python train.py --n_experts=128 --d_expert=32 --activation="swiglu" --normalize_top_k=false --balance_bias=false --positions="rope" --qk_norm=false --init="uniform" --init_std_down=0.0506 --optimizer="soap_variant" --lr_head=0.00842 --seq_len=384 --train_tokens=323600000
Below are experts of layer 2 (counted from 0) of a mixture-of-experts language model. Rows are named router (the router's row for the expert), gate (a neuron's input weights, with its number), up (a neuron's input weights, with its number) and show model dimensions 96-127. Each number is 128 + 32 x the weight over its row's rms, rounded and kept within 0 to 255. Numbers have three digits each.
Before each expert's rows: a language model's description of what the expert responds to. This comes from a sample of Wikipedia text that the model never trained on.

# expert 28
What it handles: Tokens inside pipe-delimited tables such as country names (Canad-a, Kore-a), digits and 000, plus ed word pieces like plann-ed.
router:091162173092153163091208166136167167106152109159139089106155098161113146093160108131160090105166
gate0:078095131121111114075128153136108112124121080106144063086062124120131164099113138138144125122101
up0:191120158154071158089142153141131104176158135118205091123114116148111103095082135150163133087096
gate1:092144142139108172138112151174125153129150145160110082123150112130176122119111132110170112109137
up1:138109141120121022119134127076084131157141142138184101091158126182151039160193103127120109116063
gate2:109089127152076096101135143116133094149086085142082109141153104129093067105074119132164185111086
up2:116128119184120094150135077121110136120141130176096160127126085102104169109130118138102117161126
gate3:097127089090148140101109222068160139115161135117139055103134143104109126127102198084113059181121
up3:119081170151141118086100104177127084106050088143121154156094131187149151147113114153072142110113
gate4:121102181085131145164143100066094114140075162171095181132134168151145131129095114117147152169108
up4:094119079163150107085131148141157131142135122162180155133107130125145147087198111132124159099163
gate5:126130149129134113099138150090096128149149139165160149188191132098144204095117103106176125154105
up5:115099155130076157143123174122149123144139127119153088148145124185170151130159138116164141156131
gate6:083134103129157066144110158126124189178144141124131126084102092129176129115176108112122059114081
up6:126120101066164102096136079124114065155092180115141091150124174138142153110115154110156086128131
gate7:131099168097112112132101151146163149119138132159168184153192131111143131066106172164150155122152
up7:052149140060102124142109180074048093117126160088106125111151148112134084125187124119104113190147
gate8:129124188138129168119115161074119114098104130149143131173215111140101196144136109125115140127135
up8:147096113170162157094126089162130139109133127128197090118159108132085079092143149160224146116132
gate9:095116122106077085099141189159175150137134083145206099145099166072079107077150155101113128139154
up9:182036128169174177158117119087087134108109106153106145121104087166116138148121141135164143123158
gate10:152192185120116096124103195117158132111115085155096108114107126138138170175079126127130152063074
up10:138185141093068138181073144094125147073118122145136182124124078077126153164124100142095161091177
gate11:091123161087138178119149121080066110151169146148153153146155123096114126086137056110170138143150
up11:183154097159103080120094155169190122115141140111149089082095144151113170085140166148132161093095
gate12:126132154115127128138140164113116180058089144067079108128111167193122137106155159119069133082092
up12:076103134142155134174108124110127156057102184113140112167111123161177146083168102089088091162077
gate13:160126187133141180029136093069107129127141098125098162132123093092132194167121119132177151066062
up13:127079142158120162109108094098082108134126106115114102151180025118163123107133137132173151139117
gate14:120144127159115110117132181156100134115124110111082155117167114154131112121108115073119124069106
up14:097121120093105098107114109115131080109117154118170095145078173105061124161152144135083157139129
gate15:102125083125159183133115112113149107172122167097155156134099055122191097154163138152147166095173
up15:137123121131121107141137110160210149140136097138131041118069134115117137141070121079101127033109
gate16:126125158117125113132108123113150144169144108079169078117169113117053115144094149102150186178078
up16:119108118171042121157164104128086199093142106155140130108127131132157112123148063101123107101147
gate17:114107163111162160157101145149121156151111147212225132148079105122151065133126146120148077141179
up17:158162062125122126154089117114126140166124121094069173120143138071103141108134100108117128092149
gate18:159173075146079098149159144127066099132144159097126074123110065130108169143107062129149163103134
up18:090178186068180145126134099132110094106130141092107129123163160109148130163145161127172191136153
gate19:085146123112126112171122073107128106095155167160141155118127131140122162163111133103084173097198
up19:070111115131140161102173094095213162156086131135168161129143099193136051140170119149178163153084
gate20:107157130111176180093152188122115161134127094148179161120151182135099111145121152197124138122144
up20:159170179099072158154095103172147105094178179072107154112170124172159119128126128115109089110183
gate21:092163136188162171125096142153041148163124101168106211094105087206073070074116134131151104140135
up21:122207091172100161136076167087189130128098174160195120156162096089121132136101129155091123121149
gate22:089130115091125117133110138147145142156160155122146082117113111186155109092192139094157128102118
up22:146127077123200098142164148146152114146133086138131099152167143127131081134138137106100151097109
gate23:105137183102134099123147170107081146146129112137132159110099106183106133094056119120142101170170
up23:098157145152184193110089159168121150114133163060187084118122166136126092186155110079087051137111
gate24:067166117165158098151153122144125181086131051143114094150103054113103191131155125183154037103121
up24:119140104144164060137148154141144173112129084130123086169085054142072166149189108160132061104128
gate25:077170096138048159116137156099125129146112145103075136183136134125116072136186141125111076130218
up25:173209109145186124116121098163108149118105110151134158103093156144099163113069080133161170145069
gate26:130077137180105173127137094094151144164048096142145104152151141221188115171066112100099133074127
up26:135127138172150204096123064108163143140128133162108137158119171130137139128088162173203085088136
gate27:105091162114155090095099166132159169142119099100104145147140103144097163119183100106082093148184
up27:078116071161166142182130140092088116117127103132123112097135182136115175095092086095173137137193
gate28:097117101151173095183116120079099065120105169155103193098139130094165105132104144120122137112185
up28:128157098077136091130145118145083128120068157179165178111132118160183127147075144155166127111189
gate29:132077079134094117072117139153166095073095181143147096125142148158125159175159104112121176111189
up29:140129144143164142127094175121155154140142164202075110132133101121189170168098073122063144141145
gate30:093097117097109159091152124156127088124080139173076109193126156196115047145112167092116160138159
up30:088093117172135151151089119201129122088149094138122109101119120093122181065176130142154134137098
gate31:144158085143135101055098116101198165114126079196135094146149126163161104130146108107164045065132
up31:126126156137157122077147128150109074119118131170113115135100139167133114195113120072144072071118

# expert 2
What it handles: Pieces inside proper names and rare words, often in lists and rosters, such as dom in Udom, ill in Bill, ia, io.
router:080173167132165176085111169110150163111136122159172091115166102181107147103167072128144085102163
gate0:171155168130153121115119142108131094101101106100110089126154104126097206106161077045127126065146
up0:092153166131102151114110192125148166105146133052127101158153188118110055166102131072109119169112
gate1:142126185116101127117132134131117094194121204102120151082115140175138157110111112137138148134136
up1:182142181102095146134156064122146146164081141083120121140109140157153188126129177115157183092150
gate2:165147082078112129132135199106156087122127151126120103110094110164128124101135127129093109205134
up2:042124165171100156136139111152141144137126093178198102134159127099134131105158073145141058070066
gate3:127103104154143115137152142135124153123132091159174087118177123156153176037134127149127128183112
up3:149166092126171133164135160103111130106127140143166126121130135123107116122080128106106085178087
gate4:137139125056069181141139086094098120141140116131109097137076173142127056157081122120130117119194
up4:104154186165154108116146178123130130099128101162143108110161079112135153104163153120121132098119
gate5:099156139109188098101122131134074105126171137108095150125162152062109115110150067163141082090155
up5:144150115141165120102142147130127073102163106093120127127114147081101091118109104201119084142159
gate6:092159163066145126101166163095132127077084128169131144111134151126176091142072109184123050104123
up6:151101108098147172163102106184160133132152078134079072102099077114090094166105132118127113163077
gate7:148147144113129180127159157127175118142074093130135122122166136115130106114153130142182224145166
up7:158170076191151106153147091158135129135127118153171095111103112086165111123127103156126119150197
gate8:069089165127157075078147104099149179117131099077133090153106166218094096155149146132153150153144
up8:158099119118086155131085188124174095138148136121183181161138158167144118124118099118175097126136
gate9:129144109052075193042118090147124174116117131121133130120165114181144153226156126133096118086151
up9:051197162112102126128076150125112099158122080150119112144130136091134115091088123146101135083066
gate10:063084159135111182158164143116093115149132126077096071136129061078116121133081091177115168074192
up10:125087141144110080167145114107152147105130073150104110142189141123171103149064140107116138124094
gate11:109109159136130142133116132119120117064129045145190181130083150152132119145107121190077106083152
up11:153162107160108165094105132132069128108105180108146058137128113134116217160098147103145121160187
gate12:152130136159127160162103123143169108094136123113158130150125085173122108133127097138110140113170
up12:118129094150135121151150153140137183187142167178111146159122106163105131161138145163038130124145
gate13:150099135160139166112110161093155141131079148149187156105078069113143107122101111117094104151146
up13:147150130176103105153131143100051129167125126167099104110121214152142183085183099119148127090175
gate14:085132126082189154143107111143129156111184149140141112136135187165153145147113121138125129098229
up14:097083140126139088086114168100150116078183109184172125090099121186105133107107141081135150157070
gate15:147118152169121196118165110115136163147158169100109049151131136118167104129086086137087119087184
up15:145095145110130041121136079144102043090110118154117149121124105155118097090071149091164155149075
gate16:149156179114123127087133109178130118098142125150081125152161138252144164071149133140103143084142
up16:162152138151065121129148133132097148095112138181133087106179105091091161150123145143180121114084
gate17:083154169132171193105128224126133096125109198085136192127139041153087107179126117096147126163142
up17:072161073157103143148154080167118121118103126105149149120122118153164102132144092120076129084111
gate18:136124139135160095052140182106161136064131159159120183148120115101107052096092136112145100134111
up18:158124147176184101158131045104147129044104115107105196111187140099111127082161105131141117135097
gate19:079134201088179129072152175084215118176074146077194091162156126156122179154182095129131144098111
up19:135146114130104144150121145145066083068119198069101177130142161191132093125150108127100082113110
gate20:105134145142105121166160157115143125114140121140195142152178048130201124138096094096170150155144
up20:160094128089149200142179114058121152115138130088114037122158145143092127111135152088141135168145
gate21:094165061070174141108099181147158142163150156171110077102113218174162105134157126147116130134160
up21:132137050133138148158113197156125117163122175109065176115136169197153094210164147156121121142120
gate22:095132119162134113109106156133108155110149112106104129107142122149177068128118145149091097090095
up22:164104134094169097140127100138127136134078141157113145160142151158061194100124133105119114144167
gate23:200125115126152111128144129082147099143135145131158117173130108214169085136076117115128102118127
up23:101121080166094103000129177163102130146115134172135029099141120103140177153140144120108168133122
gate24:120181145114159138070127198155183157086132112087127148123096137067122142151156122126109160107139
up24:119080127127124128125093136143046088145096212209111107150094101133092069087134132102153137137119
gate25:118152147171126154132122137080112051177152148194105077109147144156131112135144090112125153141143
up25:098148160158119121184143119141136149112158113198099130157179131137146120184131133178098136132114
gate26:131159125109129069126142104124203134091119140103203107110156110171175138112160066083148136142128
up26:186090096155078054145147208176160078186154155072119138143123118175143139152092111127138145185159
gate27:082186155083070169127117122135195183121131152111118081129153132149145116096173131127132155110087
up27:141145133167136155102116094131103159090130127089044102116102134150162131127150087133087137093110
gate28:102111064132139196129156133087175195146146103126186084165085141112121112165127117113103095118137
up28:067090098073160183137133156121199177125174154104179092118092189154120110133140146103124138103119
gate29:184132157177151097137113183145194132134114087112170102153129126108053149144079078099136123113123
up29:122186144101125119098159030129127206113106137167134171132079179167170102117133125093151119153091
gate30:176139148069161119154124143171137097125157134098081130144156167097079193181126110140111135145180
up30:155122149105182099175166147178093116087153102086136106145134139129056113130151139146109129152180
gate31:089136159111177182184113120123152107115098139118170162098170124154155158109062130143077195133156
up31:118094199107141134185110101127133078165125108050106134118141130191131130134144122173132079111117

# expert 40
What it handles: Word pieces like rans in Trans-port, is, les, ish, and digits in numbered or table data, plus sentence-initial He and President.
router:087188171080159162096132174134178155125124127155150093132157097177099165084152106096146085115162
gate0:108134108089128142167077133080179191144104117165099156141167144164112198119184117151183125142170
up0:132127176163103169103145140104151139154161096147151116119115106076150084136068097144165154096134
gate1:149099094136096121147119168167202188150133157168084134096132088178101099124065131120199106109145
up1:094074194091106150125107116164155104171150114093124108153113131062165185150106163128141139093093
gate2:109169093152090118150133144096146138123098081147173137135155159198156121071153080090133117140151
up2:172086079143134116097133134160097103139172126099087053162143109113157161130164130141102135053074
gate3:116138164137166171178154146158161126138116130168146130132120136087109079110095113182121157129119
up3:101127091135083056135128102157060137145082105134170171149122132188083109150140160110070134122120
gate4:152125106121146128180132164121074149136120059080100092157195120129115159153162132143131099069097
up4:134099125141108144126144146166096173122116102108180129105159117158123129085132128161144052080101
gate5:158140122139138109202096199171157130146150150155167113102100060110102124133048114116153155142141
up5:156049113105101157036100134199141122124097109142151088150195116139097147103161154138064143159171
gate6:063182157079129183088093095078173118093116059110122167121166111181145123110177133134136080047093
up6:130111127154131179050072128056173135133108178140089074118154166104113156109160096085130130126123
gate7:162084163132179085104135122100131162141126148096180107143132127115121132129105129166140138177090
up7:086127087203093132173116145180160141120114137114121209148123141092094117124122137153141120100125
gate8:097113187070117134110121181114162070107115161123176122112111144074092102098173133106087187094144
up8:095205189157101149102128119144189084093129131170171132132132149135090153079141124126101107107116
gate9:156133159197141155092153087125169208114161079128181085103120072213118154150148137144136192161180
up9:172117109148111137161167151121091097148116138086127144135139154164123135152106137134103166125180
gate10:150125102137176119161148171144124158121095120122130111105165105096091100126140136128053154128117
up10:094131133127148097133161169105143171133124126115127143126138120081110179223161122106115104145114
gate11:149109120138180090143110166105153116134101093141162099145124145137208176109100108097133150101108
up11:206150095153186146152146124110182119132106159098130080114143161133175125105118120126174110133122
gate12:161133118125143108160138092067054100142109149162146126144140115174146129081120139151126079183160
up12:108096139145129149164136081124115106153119134128134137161119135136110149208148123134145151204136
gate13:213112085084100158111114148051125134136146059173109144118139116136104129121025107148135122125118
up13:175152106080088086140085167128133166122125220104159126149093130084126111017133113123147115146081
gate14:110117195161084105121141089059141131143137145181121113153109162119159187061125143107139144163134
up14:163095116163125128033152093052155122113119087103153127107182104145107077095115090110122072182171
gate15:106160194130125143134137128151073089165122113154111140137151098048116130091166064134101170175174
up15:161132131117091155123123138095188147095162140138149111065132082172150124157178172129236128124074
gate16:087179136121127163062151167157118110135081155111128129122145131130127058161089159097217146103174
up16:149144177195098145126120146085152146134124122117118130122124076132078095098115152139118142095093
gate17:119151114150123130158079142119138141147166082091144084123177132129088161093109079139176066115144
up17:148103122131073169133106118119147146144141170081108121116134125212091150130139147106109101137121
gate18:132128111139155105157119146141114151148114111068159141134142110084156191114163163097137114189135
up18:157122173101063050138103118186097116130156185076148093136133108162041101165162112104149134144190
gate19:154094202150157114126109181081168124119172141107136119132116105142087133039143163141079174063110
up19:099064091146131130098164204174155159090117168154136211148140153128130066178168119088183189185132
gate20:093170107155115091061115137154130174136137081195095216121117125163205165118114043132162169163146
up20:116158108114186115086165052128139096114133144124073129109127115193147117122125102147158181107139
gate21:108093138086087116121174094086124128121142107126131035146135119111116108115116155115103130148170
up21:153184105122134174087174106102167104101104103125191168116088139154095177107085132136115160154140
gate22:115148123116062120089150165153071144136116105193167165144157121163128143094147162152131147069114
up22:105177077108120092099102136111127137099141144165150165159123143054115140141169165089120102134169
gate23:090132191140134153142131158137155131191140111143128152149147107163094119149171107118138178095126
up23:113111159068147209109116133161155114158133155113104086079113147086153082190101147160168160165133
gate24:132124161108103161130172184122128138125133142127187166077103095109131112183123148097098128133188
up24:133111137176165147174119144151066116074127142121148160107145157113137086139155103135141098168068
gate25:134147121112149122147127136185090132099135140048117170108158140164121123136101088161102074171113
up25:111135097140070120128148115132126128128162119154162143144138070149106086164090203103100159151148
gate26:146149156169156133120114159145058117122155091105132181076148172147124100116084145106114154158152
up26:067150096110141141137135110104106142096150128129125112106133082208172097138182174172096111136082
gate27:143106166172125061123144161174201087127183125164142082121141153153079071167103145127125131197174
up27:129135155160077180204152071127092196114129097106128095149145134152139168118096164134146151103135
gate28:152125144136168101093103136157146138143147122141175105123120108180151127088095114154161083131126
up28:123147132133109044051137118123170144121147119128092153120084075083081075083072067092136143148190
gate29:180076142134157132074123112186124158178155164082159130142141096145132169126083090130172107109126
up29:103045153134130115182143162069133127068135096131107128096092142139168160149159149174132128110166
gate30:180150176123177056106131086107114104115132074114168116137082100122126096124152146121198169112163
up30:196116118169109079113149036148127092137112139124117130128093126135118048157089154077192087139104
gate31:196109105160154152182126167166120088152130158158154161101106120162131121140119154112107137115146
up31:091060171135139114138149149102115090081084135139127122109161146114097084133154073079085114138112

# expert 48
What it handles: The word to, may in "may refer to" disambiguation pages, and mid-word pieces such as -ang, -a, -ict and -reat.
router:095152153118160169094096175117163170120117112160164096135166092176092169095188146105154094103164
gate0:119136095170082126107137207126138136119177128103124151171106086114114099172170113171137177172149
up0:134146147097143157113116102112144085131119093166119085131164161136071146114115125162059104107124
gate1:101164132142174149129146167098142155122149113111101125157103117169159069138122132124049131113142
up1:079086109144172120088161141110082178100130171205127116103111128110120168038195106151151101143048
gate2:095118142133115135088083163081064056113146152123173175136146178166127156144117117132131158084179
up2:037095146113184100098081113172117145133145153093087167097132066159104165151120138121118181111188
gate3:149132133107118135124111111133151143164125151128112154136114080159173099120162088096111118142108
up3:147139158117111125124136083096180111146101108091158146123156196170152102154125160158121109132185
gate4:136166132156097176129137141107131075144153143112070129115185186106107161124142097126154114126039
up4:176157114143090172108127151110142130116160158150148136100158139100137144105175144160177077095092
gate5:083129141163160175161170186097111129131125123121123156135123107165107162109147099132127118141129
up5:162134084132097209197114111118198121124164127178179085158146114113153127098142123099192154128203
gate6:129089112127176136070103136116160127159119125147146136098146136171185061214154135114130076042117
up6:143126140124107094126162130111137089133117195078086144137153154110120147104115095116099133179181
gate7:124091151135178086139167195193076172189152121139129081114174136142127079073118149138122080156136
up7:194112107122054104171110146130141139130131128096070164148065122152133114065111147145109161114119
gate8:123169135080071132142104117161190107114132113127087134162144120136145037172118139157134084106095
up8:108126095143117185092127077144131125117147114117131096143130124133084144129096109075170105124054
gate9:072202159113185081177115173117156160108104143165128124144180187150115187117095094102118191136134
up9:179047107126061114092093177166079112092120147107109136065159163143174160124109143123158078187128
gate10:159163095105147111154124165165175095119132153098156133108085111104121152084158134125075088106177
up10:193213095144095106119127218120141160138061158104157152094103176086131110134211146124144095105131
gate11:142141120157133088073157119116137102122149135139194155089160094105039102073112166132131115129156
up11:116151101155110146093160133077040155154105080132080128134125059118070124125086109131179160111137
gate12:226092123179118191143119109120156125092160095137150118109149060094148117082113178156139102172117
up12:132198143109126123087113099150155127125122087064150104109162218101130128140155142104101078074134
gate13:154093125092089144064098193056155076099124131161109127132122122167156142144133107128144118093115
up13:160101159120193080168191120080089134111129113064157139137125154112150124128107118114108159171143
gate14:136182218152105139148144106184115129136135064150116181106137131095014118118182138145108154191170
up14:117149104141089138125099080143093156166154113151131126131086156132128166084127107151103102135180
gate15:144117086108091092111132154069138123147100073173066172140090127134169097158136135083136139154156
up15:134126124125157146118128127132184161085159152050203133127155113073101123131140129124097126141163
gate16:110144070150150059093130158106137165157115126142153113127160161156123168134147079099147151138182
up16:133160097182120098137098081071120163184117051148173086121120121095143127158139123119106085105170
gate17:140177190170137133141110134130120103124106068183135147115138087149216108153146096155107122123108
up17:149171122083110129097146119082157123137117116136153135152152098110174159146125113138106130107070
gate18:099119160100093138083112164065212192152127095099181113093154173096190099211143137182166071120145
up18:083077079159136160124152154153194195149155132134126106073136092168141112179092099143080086069113
gate19:204058168139183086120139213157112082123144141107126116136099121101184185123049143135121100127123
up19:120108102153072096156097173155116139128141168108135079147113211154093112056126126094127120115141
gate20:140103193075157169129147159099055042153124124080108115146164096116132126092125119128115155091102
up20:163114208080129078140110181094079122119178173178129091158139103144191110122189166156134184109138
gate21:116105120138142131103147115165067141096137111195141162123073105156192129150155159116118147138238
up21:106129203127088092064167108177155155109113111092143160184130112158162123150157165151122159188156
gate22:080129165149147137109132151123113182126142155122132114181143132140114131151104110096175116128172
up22:163088128067133090181099131111142116130132119085122136147132156154165156127112098105154108113174
gate23:184124181104085130137141191135134111125160136142119060143165142173170089141127130138145159123141
up23:156136187130109125189123184145130112105155161114095076150161225144106101161083150129122057124104
gate24:105135154172140111110097071116100122098102128127166048139128128160138102139059128115157183120142
up24:140133148125167139152102130125152107195146123069111123176181160116137100114103141126126132109140
gate25:036057163157152111104131181097128164131153113124082133168186101098159202097152124136129129100087
up25:138087146165188188147118131111112144132168098120113114106156160108071112103141145140171127102131
gate26:082084149118152133113091160062128084055140134159154132091095115164106162157151134141129125130128
up26:084073143136112102147123117168135168122157169103088157142092072061153110054190132129091083116127
gate27:070118145111138163105157089133119173125134107173114087151149080134182085128095154149092069163087
up27:097162185178107085122108123102167121143122145150142075158062216084092187154148142103143073138120
gate28:174126157114165157200103129087167152139136127214184201116194120164117115135090151140093138147096
up28:166157120122099176161104135115144116136162140102107128133086116140149060117145158163157084121134
gate29:169119154161167108101083148113052113111128171082173128115128120129105150144168119124095096166123
up29:107137154089123193062118153141173127171146078122105124123110049140144117135116183135126213122103
gate30:110084187153148145102156127104161086139125123135115150139152022180104046134148109119137143106115
up30:106034154063144178110126066142140130087148159098167110133148183084111099169120132097135193136151
gate31:085134172143157120111104149110144114160144124124163171133132109145143090102098104069113176121158
up31:121125081117063172140101153141122152128125139140098128108190093120117108129136126192107102122133